{
  "experts_per_token": 4,
  "hidden_act": "swiglu",
  "moe_layers": [1, 2, 3, 4, 5, 6, 7, 8],
  "routed_scale": 2.0,
  "init_std_router": 0.00869,
  "lr_router": 0.000547,
  "vocab_size": 8192,
  "norm_eps": 1e-05,
  "optimizer": "muon_variant",
  "dataset": "wikipedia_en"
}
Below are experts of layer 3 (counted from 0) of a mixture-of-experts language model. Rows are named router (the router's row for the expert), gate (a neuron's input weights, with its number), up (a neuron's input weights, with its number) and show model dimensions 0-127. Each number is 128 + 32 x the weight over its row's rms, rounded and kept within 0 to 255. Numbers have three digits each.
After each expert's rows: "mostly gets" lists some tokens that are sent to it at least half of the time. This comes from a sample of Wikipedia text that the model never trained on.

# expert 92
router:129227077149162147128119154146156120142101160182151096139210181102132113096156163109151174142109164129110149179155146159158069090107116149106143128145146083084140143142155094116095064121143156153102109186178175096127140096133148106200119134094151055117089177109087095159171174148148110146104126089096119113121140144140091150113064149119086117142150152160119096204167091139128116130135
gate0:083120079102215155126122135076160101054181171114105099137098145126135090085094138141113092127189140185142095139118116134147072106159104128153130144181163169093097141124102150074087093168129105107144163123204094113175158094102130133103108144110158157152160056090143108115094105071131144176112065136180186142140109150137148153175107141077158131160118130149117134165131100087164159105116
up0:071123160142099164116125077137096178146123165136108110193132182126142148112118115050104137121100150157086154154126180072134155165094145154128114180118105073127114128151098089113107075110146153164085113125080100128073048128149172119117156132122130157167153178067216101129174132140150165060146101170104129161070097126136176127156136112120150112116170176133084167138122113086161119152134
mostly gets: " species", " Genus", "nia", "idae", " genus", "onia"

# expert 4
router:136136041115221158136118135117114163090164204132101160130169174074150088105112113158157160181122127103089162152114151164152122177125131158117057205115111146107145127133089099041126111136166110171110119096123157085141147129121136157156149098107106125098120144130124105119150138114173149097124134118094107156150073094136147132087148129132146106129165145156114103175119073199195148099201
gate0:077080088110158131108111126057137156140112150121103140129142082124108114136143167157113087095171168164136112120076079132137099098065141115074109150097089125138139118160089147116101195209177175108135097134121099150147116214073112140144098159150148085108137137137161112069123154148181153111129119140157157146209147144133103169113137097130088134169076175186077104164094159147136167115162
up0:096139169124170066151132101112211156146103104164120116166137128144119121074192112125168120071100153109122104108145093115166124103069148124099089190186135109116154147153107199108143073120140134088128162142105158098079131153112200171157081111129152095133118098137173149119115150114118147081083146132138093193187125130135092090126131167130094108104102145103035131163144149162097175176120
mostly gets: " two", " 3", " three", " all", " some", " 2"

# expert 73
router:142135108145138158137116089125126162080152175161135148108161121102134053146106121087129191105173165148101156197168121159109127115055131188147120140121031093119070144177139090131118118143153168113166144113164156163127168100136098135186135137136137068119129165134142072130133123158143071097168115124121052156184152145119118114101103136106123070141169134096133142158141090191181165084101
gate0:132122164110177177109112112089156091101127096166093159131143093164138062129097172117170121159144120124179109141143137084120103123082130111171154120155114100090079141132125069172044143208137123126143209151146107108145180149154128120128167193104095111160099079101126111139130198170071125114216082108106080172179133142101155173145113122134082116117128105122137145130106122117134110100081
up0:115128099145098122137145177119087080195134085080102108198122142103127134099126124129155161157116074141088192179127106143145137161147132156097107093111102166210175137083089140128139093098160162164108090111146095121069161166091100165075078075091185113167151133153175136112152121099080161141076142119127151129127118146203180109144167124136089145049160153161118129120082149118125140131145
mostly gets: "  ", " Insecta", "%", " %", " ="

# expert 79
router:140140060162143163158142174146122129106141148134139152142151181143113043127088103079158165119192178093102187208126185135088116141119111160110095130179118130124094150169146120132130089120142124114137147128214219132142134125089109148217170119134100093119130160123119071112217137164144114119179122124137116142152150120106115072111105100171122112127147150166137139143142109138157176113084
gate0:163123065146134189173125135135103100140198145170092152131113118142135122179123102137135139176172110153132212157077132095112101059085126142133069123131147099101094122140080091087113150165137063125147124150120104191096165173127153135065070137126097086134106138125172149097137198078119093156142157161164079163119167086135156160162098126099110159151130108150101160162065090118110119137159
up0:116129175137134172111070111119149129169115133101187151165163130132102155074125169114151143085127213144111089191103075105139166141159130123123125109104144074189161099092110155159127105106156119079119184041143112111086146167136154096118149123104151144155152087139131111137133139091083107106130144106116176070138100157155114075075211172158162147127121135180075086167090144159113134082134
mostly gets: ";", " |", " Racing"

# expert 43
router:156148100156213154113158142152138174120132151095149171182159132107135105188090127097145146135149124099108187117117175158127125147150150174128080127157065185108055137140115095064122110189149112074154173145141172100103139135075150184135163132155148129152110148095099123158138132174162117102129149097171160131094120102145182158106096158104137143097161154173170141138177052105203134106130
gate0:105139087159178173165129126157088137093125106100174112098173143114206111117113147140121137109113108098122116126168102084067171160070107124129122138139139150139118110088124092107024123157176124093151180149072165147124132124167101129107086129169141134121125144115084111147078183120155147109185130103178132110168118143065165160141113078102142208113103151203134115044140141118098136132159
up0:144107214110167113141128105079140086136212094123075118065141176095165103131177187104193125137101147127102150142186081119153122116135161131204061110111154097082117145172090084109176088147159178084158137163107133113062110141080129123152119129112130085165081125106139146120129147113147122153146104172139108166117110114169092094117142185114132120079157119148124163120094148180118146157099
mostly gets: " 18", " 16", " 20", " 13", " 14", " 30"

# expert 70
router:169140060113155157092158108128095190121153158164196177124124119141155065133159105114187144130160135153108130196139154167153084092123120181098092161129110099124052111174128135137113091128145142129165116115195153156132185095139168149185136108113117022136117150141085098098145116115142125115109118133148105177141126156125138106078123122089166089136136163096055146149112148159150195086142
gate0:187187160184089129178144128043083094096129106143155151106135127164119137125132122109168150063139070126135156156110087136098157140078141147091157183030150162154052145172112124119109146124205135140148117162161114082167166118115118109151110094160104059122103152140122101117132177101172111106100105128182116110158132171143117133160121171102101112143113148124095136161080146084144185112116
up0:117182165130106144107131081136123127110137154097114158106137131149101188109175117108140079091136123089105116089138138097170136175121109125153128115066140075246087143133124087092120132203166118140098095063123155104091151143133180126112090095095126132178136194114102166105161202126109129167150064206138128088113089171145174100085156134135138122090134100139100153118133139161120170156116
mostly gets: " Goals", " %", " =", " —", ";", "Life"

# expert 27
router:124154080112178115118113120099111097129114136180168088148134128096072079113106133064147165099130169131113141159142116189098138138103109183161065156160088040138100156172110138066053088125159142168133139122143176119160150103087091103187196132177097082127160163175125133170168112127146137111163142110075117179100186149144158136112124127112118146133138147101083091181172113116108149124125
gate0:081128069155106152137165114086150126097153143096168158123131151130154144106147174110154089168219109078169126111189121163165126144122174121071118083159183139149069135102104099098104176054142131174171171168142107169138170147128064117165121139094119081124110130078111111124114154123060175113114114141177134167120124127129112114118136119121156160090090114111170098160057109115163146063111
up0:123172151177085141129155103160163087067106075132074164094117135113151128138150131093173088148129079216144125155135112111109162145129181140109166140152132167108139086138133122098048172130186177075090093187153136095087096138149130065142159097118142196122141146104085074099127188093183114145121059158076117147164139120149113140095159148127124149083114150150110108144140144173139128149115
mostly gets: "ka", " Ku", "ga", "ata", "ya", " Maria"